{
  "routed_scale": 1.5,
  "balance_bias": false,
  "lr_router": 0.00201,
  "seq_len": 512,
  "steps": 2035
}
Below are experts of layer 2 (counted from 0) of a mixture-of-experts language model. Rows are named router (the router's row for the expert), gate (a neuron's input weights, with its number), up (a neuron's input weights, with its number), down (a neuron's output weights, with its number) and show model dimensions 0-191. Each number is 128 + 24 x the weight over its row's rms, rounded and kept within 0 to 255. Numbers have three digits each.
After each expert's rows: a language model's description of what the expert responds to. This comes from a sample of Wikipedia text that the model never trained on.

# expert 20
router:140112141124107115147134133135153163108131148088117110159109133166143104112120153100101126098150127099083123154130143158121138136150132148118106135117115160116096130134072144098135120111132150165121109134162153087143159129104080128112145080130188154140082094140108095133139130131126114159137129145112135139125086134114133128115167093090149159155112131140161134091130119121134137110164143107125165143136119145161129085135135163132169170140091120141094105107173141118175121149168107065080136119106130082126150105071128097084106123142152153134104140105094090110158110149111137114
gate0:154100160158114129169127121123119152147112074133128117116144142156127133081128134112117119135148148144165141171098113099123114123133108155087096136122124137108122139165170134118138137128165148106116096108110119130116123123070102121126163120097145142117136085171124110139110085172150146115109111125148112104078121132113140092148149170173105180134095135116127111143134121166134136173077127121117195101177105141119092112133112114101131145124135113152098148162141065137139129092130091166121120121103124147154117141104115082114086087115163128130142140136121109075091110108125123129
up0:135160129140139131081106135133149159149160097125125111124152127144096112130070130135117126126127111123095149125091081099138140129149176132164117127189155123154080105083128118120113156107156140135150147126137132120164156088154087178147152118139151079144162111153105150112082137122117129135144100113133165161112143126086155114134112119150124119145132131112138136148113108101115169092111138118129097103110135163100100174088095097135123172107141109109111142163100115156138137152150156159178100166152142162120095152110116137124061125133153156117111122134148156165129099146120125111
down0:131142148101120137131088108139121138086139113118120115117158130111177154097155149070121161101131167142122108116162157106119162116045095118115110092144118166104142094113153141088088121153102093138156121164155059132134152171139119149133092150126117139135126127102108118144152135110140102124107111135155138114134153098131098155144086086149107145125115114105142092119125137140124089093086151113123094126120079127119130076158158149167125117150117114126089124142118126122100137143117133091102102116133095136097127158133090142149133124106165143134069148131107091093138148127126124132
What it handles: Line breaks, table pipes and == heading markers in tables, lists and section headings, plus infobox labels such as Born and Website.

# expert 2
router:077101115094107123126100116112126149164117155082115120160141077147121097163136120119131155094101100150149143129135120134140110152114140136126152143108148100134149120128148167124121097103084143111123126122157146142106120167113106154130145112139146136150146097136172181138134106122149130167142148116160111120170116086098122130069117090126122153154136120056123122149095103105134155150148116087130134143136174135137116129105110097092140136077142111089148144171151139086146126124138106137078161174127168165118137144175131151137119112117127144117127115119095086162093158136168120145
gate1:127127114129144101142128088149110129109127098124140093147140143173155122143153137162116176145114132124112157163118147118119152166108092140134136088110150160128115139089144148115164125151119133106166147084158135129168098119123119158130182126130126142166149101145130144116128160109132130132133129106138131132089130149162117114080140125151091162138132128151160108171121089090128119164110133115129131128123145134155111125147155153150132116140173120122153114166150145171147099114160055103167137176187125109100161092102104109083107092158093128096148085105132161135167097122115138111
up1:127129114087156081139125140133123111109112151110123104160135138114126113102137123115125128145131093144120169116137144130160125150113138156153097094170159117195136168077128146107193138161166097147121159112120124133140132135090135150137143116118134143106101108149140118101147115166106116139140099141125121112109125129130107095108155120115068131133134136114146100158103148118132169123131091128109138093120154153072136112066144133099141124115148155117165113156109195150143122169100107109104104156139134114178139141094078162149089119111118085124142114133106141151140123094087139081
down1:151154085111122097119157121157151092160129160138120131135095087127101164121128114100092110164159159136114107130122124106133160114114089146152126157148128171158082141114149139101165123171144134096111114137115109104155105108142156149147169125122127125145096135131121122164169137153150157121123155135071149141117099161092107126114111147120109108120097086113120158115106114132131102138121088168142109145148105135120105186125123148189123154117133120146148125171129142098110142111158169128098199147101161090107149133137125186095163106126103121142130106113102140123127088116126100141
What it handles: Inner and final pieces of foreign place and person names, often in tables, such as -outa, -ly, -ory, -ano, -way.

# expert 9
router:129132072132137143137161151115134108127152139128109118128114146140111124151132135178151089117121099137146126129114130147112168107091129140104090143115109141157144154107095142125110136140123160140133192127156129123178102117143145137123136137155106124172151120124139140164142127114115108150142092139158134143126138128149112159166122145148099109124084107099116153146080143152119108165115151184105135192130116074128056104103102124093149090132178110077128135112132124123157138105159117145159081129095084097131123104123135123080154141085121132138160099137126114101097103089159140123
gate1:166139117148098156126105147117095144128139116106096101090109102147150121185126100148168121133152154099102134103150148117075139104097152172131150116104162122126133110123117087137117145136149099088138109140123082132138134109095115137137067096132116103157118144147147105108120138142124176139085139150088115118106117125123096108146146103082154129129139165107123120123091143140144110129103095118105144115161132111133090131161102116134126146107120104085154127102163156152176151128145156157090107143119146117095121181093121143146139158174125106092127164159150165118115070122123151099
up1:171153143167072108154103149131095162108140098115104084117118113142137093198091101167177110121147148109122140125148134105091133111082183153108167142097165102153139107095133124151141129150147087095118122141107102143125095138101114136135089111129117125162112137148137128149117124121149160146109151132105110113135147133122113128133128112112137120136144143138119133128089144146148135127091127147120104100141145144147102128147127117147112141093155118048176095113127127139178145154139121116086098134121141146083129170105109156135126147171134097110104141179126153132139086123100114083
down1:106101066128086161108150129127139108085111181148135139166127146080135184108127140101098132098157098151123129050102190149178147081118156107122116145121158145141103130136138120118157142134144161159146159124142113162169139128118156145122167142136145112127132157104068110132090141137116095125152132123120136120147112146173174160119131141111157105106130135121158122160134098123123141133149141132138140124131142114108147151149122143175128141187096183160100142112126076118140144112121133147168115119134117115100105106144117130155108140110141110141110120131115132132146116179159127129
What it handles: Single digits after other digits inside longer numbers such as elevations, population counts, ISBNs and table figures, plus degree signs.

# expert 19
router:073144066151137083097130135113116107141185122119101112131118107100149157154130128115105164142119146133115100125120119153135146102083104079157139151136155117159135143174110138152102149121144115158127144128098105134146106114150091109168162164118156144116133136138128127127103101091139140119151093136157110160160165122141139134107164120170088122164162107105152156131123149179131110151111181112102132126142103129089134143124126134146088101108101106128118127121112118120129130071150124171152158096127097092126127152152091093143098135093151157072114100148120129128130154083131117106
gate1:094157125146120168116113102121160142123119154113173126142133140109156144118106103106160125124139162178110108087143163190109120120104203178140173125145139139095130117167107104147110126152100173106176135128123085089090179122091093146087079121125125123122097106120116124119098144134162125169118125123128142155102135118121170149148137133135128073131168130095130118122152146154128138143139147116121128142110130135150142155112161151123136126158134115154138121157123113093095099153153140130068139185134136115128099127121126151141110156152133131155159140153115114101106138117108178130
up1:160106131118161090138074119127096134135111124143121144163155141147078112110145136131122111130121107136113152177131084112124180150164086060083088100117126116148137140117099123112116119115138096173074093104112155113157102138139093166105139170110132094127109146140144107100152127101125149067138145141107128113110122095118120135096094104129113157130108134141115141127122139086142109087106140142106136120113113119124127107118101166129096119127186113084109117125157168173174136116133140113136156102112118123110136170096145102117156109099121106144097128105117136170109118172136136153
down1:129149129112113114175136140155114130135134129079153119135142106148165139097161117154118115134142131137152095116068127133099107110125137154144118104120147163126113094166098184126143124122130135090123137146066118111097111129097172152099162161148132173138111157153109154123119154114130131161123158100104117112125119104114140123147113151147117109136129094150137158116122134144140130149088156153145122106174104126131123162153097090089147164147089111080153094133073122098160142150129106153119138129107099122166132100137121149110144163123089168147196123084129112137138130141157186113
What it handles: Pipe separators, list dashes, semicolons and colons inside tables and lists, often just before a person's name or a country code.

# expert 17
router:134143124138136115149171114170123120099143087153103185114116154132131138094158115168125114153143159107099109118104126144109160193103122158094118144124168156158100134150161138149156115137167160121146139151174115142107137172156115110146172095125104096123109137143125105155133148131130115085091110167138118105082110154148130095093147165125121149130152144161101155136160132100155111121152113143126097138106115140111171144145164106189113134166109171105146147118137115137107109149148158150111125113157122130125097107171105135099096152087119167144123118164128129116154134133086148112
gate1:105156142154139125161125166123129083111145106133147133153146122159110118116122117156131143112148157137178114146152109103134109128087129162127103131105127138143087147128151086130153115136158121120150180176108112105180094138121157123110114109118154162166077114128116122174135153151141082129138177134140096093106128189116145119175117096139121146115094107112137152123110131149133138130137138144142151091140080160072122131119192127111093137132116130141137155143104129100087126124141133149085119118133113120127112158090121119123169141161136182124182170154100101113121127161149136118
up1:159161152140139112152125145120146082129145133138135109148149122154141139103147108163129123117134131128179109169154101088119129097121141131116125145152123115154082147155163104162152085147144105110173148147096097101157101160119180128150134084125122156168090127128095139149143164125125110146128166114115099098102135209148134110163120111147098161135098111087131160145094124122139145122130115132157159128124107127090100138124145117143113148174102127112139113113133089127103099138135167150055134104128135145112122187098108124124168127150133169122175124139116121087136135149150134110
down1:089118122154147165128114101105123123097096151122128152139130157157094082117098109162093167119150128170121161131128115124169118121123112121105056140110121134131149080129166111147154124111119126117144146114110131143138134129137087136098123145099136119145138115163118130152080150122143108142161137111098112117165119157082078096134161113118152157110105137141121121124102127121107115139114130143131129109094116135100160150119127125148101143109125080099174133172141174100175124081175107093137130106109169153085110139086116122102142104154100105145153137094117119125079140124132165071
What it handles: Opening quote marks before song titles in track lists, and capital first letters of names and words, such as P(TS), D(hol), E(ssonne).

# expert 25
router:130119145138137118112122135119146142155141101122104121113094122083149136170130125139119139178093180140098117091132121066098107109103138125153127133153091114142135115103127143116152163158100118144152175112134116128106111126104171123118103120113126127168101146139111120122145156093114112126120164161121129083079097139090128130107103129109162122068140145158158113139121146112137117119089144125156166141139117150117097136096120112134094103135162095170120135125087151140106121095124127145123114115104109136102179120137114142122117103092080151147112150089062130111164071080143123076
gate0:062108123139131149148128102163093137102172129088178129138155124112129126142175121152102137124135131093092120074107086107121129129182129121144135125169133141093138133106133158147077101174085165132071084145136133081150121153097151142122132118121106123124129093125141105134121145119116151150096125110178119100111124090148119099116116142122107127116067101142126099134126140131149161122116146146104135117110105136152146129139131086109118191102133085106109152127125134149108127137139124163140119165128136157158090146083078129138112090116119152131130135135128099140157169156120140101
up0:147142131129111087131098123140114108119120175116153142156118118099140169156150103191128084119142119133115132134106131097142158165171119141088122130176090103115146136139131133176089116087138168095141113171169121143148154117136172139139091138121137102089128095109120140100124136121109132125153100075148094091122092115133123144117073116140132137150094150128137124126089159142126127144094122119111129119150152164177079136141139165115163123105135106132108107097124146082119102139131141141133096124132112138112073138081137080183141117101163132121146124132113125132124111102152089097
down0:140142120160150097140125132100163101101151120077129137138129124118107132085114160152108126104154116130147091142154122157145200107081137056139113095109149119182136153123115142143108118113156128132145173150121149106101109099147129104135107159121141114123121141118117157154175113097088150039110132120158129155108111129118129145113132129142108126141100116137121137088117087134152120102095117136143186120122107127145136106155081151114102112151084153157162148116136161138122119135113179144127166179122106132118117102133098131173140156146139148096105116169130143135115126135122100127
What it handles: Prepositions starting a phrase, such as in, to, for, on, from, across, towards, including sentence-initial In and With.

# expert 4
router:136141135136116169111104146114113152122096145103165114145169152158144178105139151085096134116101131146190154085106104093165146106168116128138151126094114100125082097134150099118165136137112127119091160170107112124167123130132135140117098145174130146117147109154133151130142097126174082102125139141154122131139150141083105126169091127103116105122117115101101111103106091080098112157132148124140129150095132125091154109109089168072141140091120137108099119116125126107159136099120111156142101146173118101175125150130166121159123144156145111159137118124139106137118114093141126098
gate1:127158151154160127101136150146136109154128106127107110108112125144134129122140093120082160109101124141135179152091139149154138151097043184118117142122124099131090091159107121110124144131179167166090119145152116114119096115144120154132174113118089147124119107172099161111094117123112127114155156134142149092102077118123101142140136142136096137091148105102141144146102125156125135142101141111159093111144158160112107126111125130192105159138154090105120109135132123147096168155096154120124115135154135096158132134144158111112164114128144115127107079164126096132117125109148076138
up1:154119164163160118118094139138117132175133101104139108105092139112130137128169071122065162084117119088143146154115160148160126158107069144135122134124140119123107092131109132118092140098158166123117147158155106119120122127139122126120143115057074149098133135155127171140135128119099153146145139136132152123131080126162111145186093081149075109130142116130118151131106111091121165144078146125153081151130130111132130116142110136168124130135147108086125151105128118141141158140116152119119114113149142105179143135139167134130147112107131095114095092166109146138120141137132088150
down1:146108086145143147125140131110096112117124136104145090118175085122125137137124146136112075068145131131130142136157143121097120163096109113150151109085144125150113110123131129115099144116081123092117160104167148094118121149095113170139102135131147095136115137146149117131132104138132129178131116120113181126100140112116126170095108125129127170062065172121123110141128097092149140104115121157135140161131160139138165107150110119102125111111113091152189095132127117152102096099086140146134124119111127112120181166149092134130115169136138106174145095103154119109146107137141110166
What it handles: Nouns for places, routes, units and structures after an article or adjective, such as km, station, line, Street, area.

# expert 0
router:147175130105112071123157081144155097084120111113137111132125121177117112164136141108101128085134135156112151132094122138138102168121127119150144139135135109125141151090166150093155113099141114128141131099138107112116138130155143133137097099097136098120123163168141120148106112100113135129150095111104115123087094122140088152112105110160161153123123116165166142142160152134129089135130135136108133116159071136102103113151097142090100119150138086094153140158112162146130132120096097124180162183107120135133132185153142114130056146126121140114123098120108120106099098135180128148
gate1:155149157132130120136125116070111174097107141106084106118146136120153105150111119147094153113130133130120154132149133129122173134096152155136110117105106059107105146129133086106139154121121121171135128167121154108137162147129171091140151099101109093103110183134140135154116096123191124111128126139113126110124086122116138145129119135136146148164091142097158144169110117115160151135120100132137123119124095142146142132095135159074151122158137101120113128116113136101128103195160103148125128092155110127052118112155147148151092121149150176151129157123108153151122133113129087088
up1:166166151116135125147110154099105163153192130150111148103103123103147096116155107122148159111094118143098135131135134133129119085150159147103115109102184076105102161148148141144112149104138151143129129127108129125175087148138138154127179150135131108076138091129171151103119106141129124154137110149113128123110116137124111143128124116150117101187107146186141102123082121081125173154080112130100104117124085108124133117124141135116100125152145112105089139127157113155175107131138116132121141164128128165077079136172135105166130180134113137123115142137119124126116098161132095132
down1:104157096166112119102146108122160143176104140131175124130154132069119161166129091131146157096111146139161174142147165122163136143112159123141132157103087089136153110113144119111127100159152109160148137156196153122136124088177160128118125096103117133119115110125113161120112149147131108133140122140128139176143105109102133143132115161173119124126153110132139144124114133101115118109127120139140143127099124116123107103131100113135139111125157070115121104122086088088098135119119162111120119093160116147144123112128199124070168132136097092143153131155168151102132096151110122174
What it handles: The words the and of, plus to, for, from, among, often before a noun phrase, as in "at the same time", "Round of 16".

# expert 13
router:136082123121132156119142115107106113184124148150112147118162145113145110147113126131082137098181144124183127138125157129137146146124145133145121117130153112097090139056148102086155108130135141138159133161103151108136114096157126108165109107176108076117136128167153114155075099147109130135109087119133112170107104166110136142113122162140112129187173132148101148143122145119086135098166103108108126148134183132084127132162135105163113149129119111146123152110132115085110106105124097136140135132152131141095158151139166120092147111125119132112138104140091112113140129095142086168
gate0:128127159187140159149118152150123162095164144178136108138152128128161153168144111166101129112120105124143110137161139114159165120123151157156162142121170139137166164157109072118165145070129124138142103156140092131132161116099150106135112060148111112124133133113114124137130134111097138088123133128120128140133099120136142116115108153138107138178149159080126141140108152132171145124135137128150102110087089118140099125098164126135066122172136119092141159153117122115091128151151166155147158112085122131150121178130168108112154132124160102111144169098094138123130126145122111121
up0:121130135095106151145153120120151079160149126111112150133112115139130115060099174112130131117147140128154108093120102135141091122110130120124149111116119138114117150095128138091111131148109121143113119099170120123145099133145087134114114179159154131125115095174115120044140133119174103143154113139187160114137127145112103127141124132138124114086091140104085147141115099101090102123087123108163144158151161108128156123130127108131136111100101118126148139095159077095135106169113081120133153167128136105076145156125116140160103092130119136115131112172130134185142142132098124175
down0:129101104098116080118092139133117126121126115076147129088102143115147097148095136152130108102167131127166143132133144070110141118137144109089130102152141145102144109154108122171140175169182090134135121142088126157114158114149118142103122188114137159118152132153129189143111118106083140131116122160095119118133114112095147150156102112169090109109135105149105147098119087122101104150118114160091184170143118129136125159132120131120155101109104088118105151153100120132109141131105118113115130097145114141164118130095105118116099156137135099155109169092145151167114139136079134145
What it handles: Line-initial list hyphens, number words and quantifiers or ordinals such as one, two, first, other, all, highest, National.

# expert 8
router:126136109146177134114108120148073167116122138161156096116084159120123109123119122126139170171166142129095110138127160102105101139135143119131096142135077092119157130124166137113111148111092162101168118105129171152103110144147110143075106102088096142105171132124117132110141129094089115116122113164126146117156127114145142120156092145101125102118143162144107125122111127172089110135129144132131130146161124161118151066135125135117170162115109088157143142133144159122126105106121160117143160162082158143105122131137182179146101160095144147150107107150136118126116103148157132080
gate34:153139142111123135167099145149156118122126068150119153136131158113152154157130138144060137117137133109102154117142106143117094138122121152115131107108090166125089120116116110090107163139140129149152168169136153127158154136125131161102132155127111137103166129133130121122084097104126132130176087135126087099091116106065160097136147109064130113107135149133075141083123160138034111176102108122150143140135142134134129111165143133144141120155124148111105117112096152093109106168114160120139118109115142148107140164131126126136109129115127153120121143104155152144122177120159110122
up34:163172096140100145115085122152143138112156107172165136090182156095147120155118156122097139085157135126148102129145089127171131131114136130136134084100103105124126125102092122095110139090142145112121181120121177152136136141149177135115138166121106151121128114122106104127111075091137120139188136102129129123091133125114179110156091098089140106113145125127101123132126139124054101130133126089105116144150134104126152153137113098123119135113142141129129110094118148116145127140147125128121077164143157079113146138167109112135132118094159118131107146120131177103111162077111144114
down34:122148122175150178179146134104135138091111131162111136136125122138136137081168130124135091131116135129189148104108107127134125133105146119138117113103123125070137111143109106105153155098135155119106120127146132104102138115109114110114149136110076107139109134084111168095164142094101113141128126148162151096130116168177175124147094109107121089117112085131153139116108130143108126095124111053137101155158142116134089100168152164124118159107130183134108157101118148092114128100098125155116151141125117108137089136116172170130127109121150121138131149137114175114143156126083158150
What it handles: Function words and time or part words in running prose, such as as, in, at, during, became, later, part, years.

# expert 18
router:124103115110140118162147124100144104112088135116100096103117102133149133125125146128096150126182162109105148121134122136140119181098113123157149159130105132115164159154158112113150109159127097078141133183129103165118124100139165137151113150103095101109162130116122145116098136151094104138149153138159157104115159097150109138124109148111126084142096142096141099184123136143107121073140134149151096112128138099137147125133138155111106135166128103133106103058071144150114148103104086108160140120093113158154129128094132139129111154100171155119138116094109168112085156138147148155
gate2:130116142137089122168110118152104156101138143104170129111102125131137158119143129099138106133116107081144088140120120152071118112127188124132126092131141134117128176155157120110111103147170115096149146136129110105153133165126145120149117113092147085128118111150113161153141188096122105175120137129119088127157118143151135156103120121157136164188128160093100105132135136111142133149119101094162102079138119127129143141096119133143183111124171132114082117136086117130140145140098132142146139141093157135116130144097109085154062106163109094150134083162149132135112127107112163124
up2:137147117128109124168132114143121162124134136105161137160138110141138176090170084150125094113131077113115095127118115153144122127171171125118143098158177109122110147141133121091077137161127153097136127098118126077170110124115149100145117142083095090124128116147193161100160171114142126161124157136128104121111104141142103158124129164167137138181147155121111101146108171135152134131115110130160109098125114085155138086083149092113151127108159143123099087128082107143137125119110109121151116128127141122128151143123100094143098140169112127134145113141164116114108124134177158150
down2:092149102138112143141168128126130132140108117126171094103133181102113118163127157109142112107104124135125171109159120156123123149136144123108140144133133163108133152128114163102144121128131119180084176160149114151138092066151158132071127104136120167163098119092085115160112125083075089126124142130125165138142130122142133127142150166094169139123141098137117173143113131089098125137109155142163130138146108123121072130131106107127159141136115112147162153125129149113110130091172146154095126167165125110080160139088165142098128152137128109113169132097119156117154141112144110139
What it handles: Pipe and semicolon separators between cells in statistics and results tables, often right after a number or closing parenthesis.

# expert 3
router:150088116109141154155095092137116136089119105146159116123102119169147154128121139108118164140146133126165131107130131152141161110152160180150138137121105110115150120080140091162109156150117095130079127145116116086155105134122103131132091161165149118126087105158141113080128134150136148142141125112089100116143101196112125153106126102129113131135113117090139107145090102098114120156140105114158123138146079134157123125076097095122152105108091138137109132134133083158122121168120139121135099117114133135155082136104151079151135138180137133101119118062174120104115121137132097160
gate0:141132145114134142134116122129143138153138123155103158087153132170119157163140124093106086111119095125154141128131123136167149105135108188088091081137142130134161148144146114128142180088142096142142148153131107116132097180161126116162102134153161107142158136093141106114108155113173096132138141139154148140071172112119143146122137144113122154155150135089136140124160080131137080150116158130153164102104146133150140148098146154130135099103075143089131143145154149109139109129134162180075089164125135130167165117115100110107152122130107134160123112143077119105131155133129128141
up0:128129102161136116117129107136115115140117147106146132176158135091162145091118129136133133151179141159105128120100117138113122126143108055152138131125151152129220157124146138152101133140057130092138147137127105150111149106106131131140171125102125107170089081103096107101149129126145104131123158103141109117172105155107118125144123111154095107102116124104116108136102170130131175107147123152117126126167140141120138118156125113130138185163168162119128108093126120155133107079134091117175106088129169149122157097118101131134111114131118143134140122096137146163169097136100133151
down0:154090102143128136132142106123117112157155102128146147150132128127083131124123145115121112173156141147128147102147106125124151094080134142147122140139109142161157128162091124142101107099111128101109109178132160142113131138091150113132159159115170097108109084158143129122119088073113144098124139085138161102143098126154140129129137091097084145098159100080174121157109154094107117173076129096141178099077150153125168115118096113105149085089127132157142144086124132129135127139117133134135124078141130100126116119149114133119111134145114153104158122124147069084151134127115110099
What it handles: Head nouns for organizations, competitions and careers, such as University, Party, season, team, election, match, in sports and politics text.

# expert 5
router:123162126115136117152133112154150123092115093160125192102121176132146104115111107142150108124094112129112138145122124093156165164174157160139100129144153124120112125146108117144151144088156139177090105158114183192107129095159143086079151109118096156117115169157105143110120111133138127140117146081138107101127164127146112096152108149146126142104106124134121150094156080108125162123165107130107086152106175069114125136153160156111126113150100111143126131159156083119128137182124126082117125112115161108127115110112141136135121141150125141112113129135115139135112104159122165106
gate2:179126175172157114107128122127133117089103112131101131099094151114141143160178128112058129154158087112091131149150131124115157135139122139136079086124101123089134108114134127124094113099105141125115128152127154086139135128154138120123100170187133156104133110110107155134128156146156127129124131151136124132071123130123126155140110107104113116122114166125123105100125130079123089081142127115157101128145113098125112176150126138155169129167164173142153119128106137103090088126154108165088098133116120116147130112123108122120128121176147109090150115130116137156154138153159065094
up2:127159137126137143157103154139119147148162173122169114180149072137131123101089120126147108108085128151136087126152158116120138105142147111123160153136160122143111118144115083126133140112127114122151128107130116149119153139115136118113165073096119084131128139117158104123093141129134146117115099125120058111219093129125149124103130138149124105129134127149135172100144115147141143111141111148091161161121102180144161117171138133126140089121136091110148128076125126158128136125126096152137100133115158134128150181127106158121118119061112135175115093159150125127118075117111122122
down2:150141120100126091157131170128054149151173159160129134146162110126127135115128076155133098120103153117157109124107158162094137131134118082195116121135130119147139103113105136113150157126104150139163108097143103108135184131117146117122117115135100182113131118151121138102137100103106108085133130118145131098150103148124153113109098150103142133100145114101134157186136068178142144120123112136163166126100123168117140111115152123159134144108169085150118148134129143133119144120084081134156129130136119091127059106131131094157128102112141126140118148117161125140147101106143112160
What it handles: Capitalized first pieces of foreign names and acronyms, often after hyphens, brackets or pipes, such as Bal(uch), Dh(ondiba), S(alem).

# expert 11
router:105133129108137137123146177113152147137145155096110117104141137102078116119101129167170120109149149132102103152090168140088128117128082136145107137172155135136095106156141122078123104103096142117106094125092150142141168131104131169158177121110138147096131109130126141158170132101113107101123079124117160107113117117144133147115110127116123111097134148146157135128183143140159117131141140173104135147040119161127099111154114151140125078174125133120136122091103145122152132113170075096158143126106106147145122127130091138136101158137144147121131101160110094120084136157146132136
gate1:083109149119093156141146117127136073139150150091143139093123131130119159134156138147147132089128113140091085116126130119129106126130174139134146110143158137115130136098211121117101147178130105083114144100107116109130160141127138126125060087116147115161080151160117143137158103150099148103118080099162092117134129130128166122132121129164143154119113085134121134132146172155121151133143105114120131114073111120130148118103110120101106138122130131127149143148124154106068135112159134149088115158133135102106099122190112140075122150155154112132129158123102165093110103119112163130
up1:160154108138128105111101109125094191117085088164157100126146111132131135130083095127123124148158135112127154147114099102125118110121148184115099153111098119160084134121102092115148119114154160124173123122108106109113126114088113164143168141126093105101139103113118155157107143131131104134121190151144165120110105124103098121117109132119083074159152143143162155112106092082106114135090128166128108132163104130134097109161118146145161147142133132115115093110153091133177147077130122148119144120111149140101149110114132144154121128115078142156126093171126100161120133093139111113
down1:126140167148128150142093118142134144093153124166088113137110168113145161150136120110094111104122155143113122126170145127122087109129130152103108127111148163135159152142095123140160131151142139105131110133132121121126086133147111118111145121169134156154127102077144166102064125120118103151133159139184106077124094120116138150098098121121127113065111136069169128107087127102120136132097131117143139159132082136179131111115137148130151158116138168126142108115142113100127129144149105116086096098100111184083154167090123123109109162177126135145142098104108114127119159117105137164
What it handles: Later digits inside numbers and scores, plus word-initial prefix pieces such as pro-, co-, con-, re-, un-, ex-, hand-.

# expert 22
router:125107179159115094120161108079145121164125141163138128158167182076130158126142120120110123167148125104163146102134131130114114123111094125138109125083084124097140142121109166142154134139100157091141101099136158141138111107072154099138086169131088110136149146145161109156111115102160116144143144099132138122071151128148139121082128151104144160181139153125134131137140145159107171135118135141114115103103120166151161132149109134150110127139097119146141134090152128144135144111083072149128109120112146120083152152143166123102190117136135118104131120090132135132123154082143143128
gate0:161146117120145085138157169097114135120163069128130158112173116120111144130195098146128114139123100129160149093107122153135138139109103148107122087084137106112110097114119140139162111087124158153097118124141136150105163179170164090136091131151110157131128127133134147108144134134169105105103142107128120083114170133091121124129135097176071157078110156162152138122138137129147140142091102162145122073143122085134148126114118141116107125108104119118088123128165125087111176133133144109133127088170140122125122102132115121094117122097109107128167102132136133126141167117100148112
up0:133118141111149141139138142099074166170129116149078135138147076135143102129141084125167128090121109155147168093122152145104166125103095144146138111133131133147095118105167123149121158136127158147153144077125090138104142146129161133094109105134133151136144146164151149134118101092170133128136157148127150073131178086120129144132131141189138164078151167124156121136114072158133151117135117144136131105113120119140123098125124151155096109123089120158118124138178140117141179125111146076083137102127121191144143106160108093126137129134124122120128117158173103134124129135115144115
down0:134107123143131124133123091145163082115084126134160124123130198126099155118127129121083147112111108120149099121159126099135132137126128142111163158123091121148097143154074157087116110169101091163092111178080130097122136110102121169170154174100122144133142160154132128122130111129100107129115137108144105150080095086112111140121137116115125118131160101123121132118115158147129162134149140088096151128142124129146133098103098131133120151110140127107123081142112152139157088095135126180141071142135160110116081126123169120115155121101116114165147082091119097111145134097137103163
What it handles: Articles a, an, the, possessive pronouns his, her, their, the possessive s after an apostrophe, and ordinal th.

# expert 26
router:108093113136142167100123155156106135163122139162110120154143130106086162142124110103151092152132111129106136159174143123115126110084094121174115120114156172130113114138154131128146123142117117096104155133137122115151114063129095120121108103111115129199124118093110106133178154078125129102111122154092132122159114100138150162098156125117167075145136088132092131099090108166072122148146133127130146148131108097164109136076108088115125127118117165106108137113118127144125140133098147150111119094101118131145064124139103125104179142115128128153143115147123132160138166166125103116
gate0:093149115079146151114105097174151092085115143121165103103128156140107128141158080124130153125149115140131100121116121108116141111098106119135130110107114122106144094091147134126092099132122161083112132116138116129138128178081087122184134142119147129117101129140138120117101123148151121149159164122108091126120111125130154111112159156147141145116094135130094130135152126143167167138132165135138127143102123088168084156127151083167098128125113155130140103090136122107086144161155120097101127095090125084144129104086108103161117127186138115169121103163166141140097140146139161177
up0:184147114172110129086180128069132153118156141126136144158113144129121115129123152118181111143132117119194156106117119097123137127116145174118086124108128165110107115122131120120145117138144111164094101118126122079093096161145137119149111085133112126112169100096112106118149093124088135114086117132130118144153125125128138162160132108120113081144109132150143119142110111067138117111129096127120098099138111146149179071129113148103154144155108150149116135132113105132154126081105111127171124129149125157098141182141175105144129101124097140124102151124116113086148094114128102086
down0:140192094130068083107121134102133139135133126085129123112124142116189175143141165146118164105112158199157128107103118104124135133133133126143137160119090095098105154135113111135145142138168118117140075136147119141155134111139109111079107152136130112140113118119135127146119147159103143126113106091135107126137135175090114082182140151168114137148135137130135145119149138118102154158101111140144111175153131149115159127136137136128117157170076127139147094103139115094118111168142144135148111098149123134160148115149114096113081141143120117178132104125179104130114191130103120125
What it handles: Auxiliaries and main verbs following a subject in prose, such as was, is, had, been, also, wanted, deemed, appointed.

# expert 10
router:106110124143099099118090151182185131102156140124098109135140127126140122095172150150095124131092143096179136150116076144149120102155141114159170126115143114126163168127092128119114088137146159103135150158125095109114160123112122137158143147134113138155129102117149096106140152098165145120131162090135145148151150140121142139134140126127107128138129127136130132141083091161121103095115142112102120108154136094063107155110071109155122129126112091106149140146115153120096154137123155130108128161157073112155102163100087125181108087114127117115123135174140148125075112138101100146
gate6:098129148129161150116121127127138107100127134154163134174132107131128096143085125103074132153126108147122094141096072147122132127119122167130077110116113119151126146110123128163191150135108163125136149125125119134147102117092152132088110138096147111156116135143126137097159133099149115141104172118095098154106124146117123134099145116130097177112094097119114152122105112144115141092108120069119111130154174131126104126133154139195087111072125144155170122133138064160176153122134097105109121140152115106115115158144118140112099105163166095121159098112108095115127165110142127135
up6:105135158136165174098098133124152150059125145141121118117144096147119133124130139125115081150152115145142093138125154126122099133103123146110104123105104147166171123119082133156096133108180119109135138158121093097150061139129131110144105119081109078167110159113134149143141139058119124178151125106143143111101105155136135132144120092096118192147165106108171114133157145143141123092098147103133085114129128123155129138085155115191098113100131141105143110107093115137141141108097121145122154166093128149143119144139104112112101102149129147126140134107110091117142127135129137137
down6:107121139145151122129150137111095114145164186096110145104106164116112152166099115110143087160152096130121142084106122179148161117108160085079145128126165119141121155146098179149108103166127152156136122128094132128141110143168114158145123125116134146113117147073129139100135073122142188110181143118121109142109154123142128175152132172175130122098162130149118167119149118118151132143151131115142104114148130122108118101151142125155147146107100129200102150131153118160140093090155177129124141104116119117122126091152123136107137121158121131123150111130093132095152126107133173143
What it handles: Colons after infobox field labels, such as Founder:, Edited by:, plus first names, nationalities and UTC in lists and tables.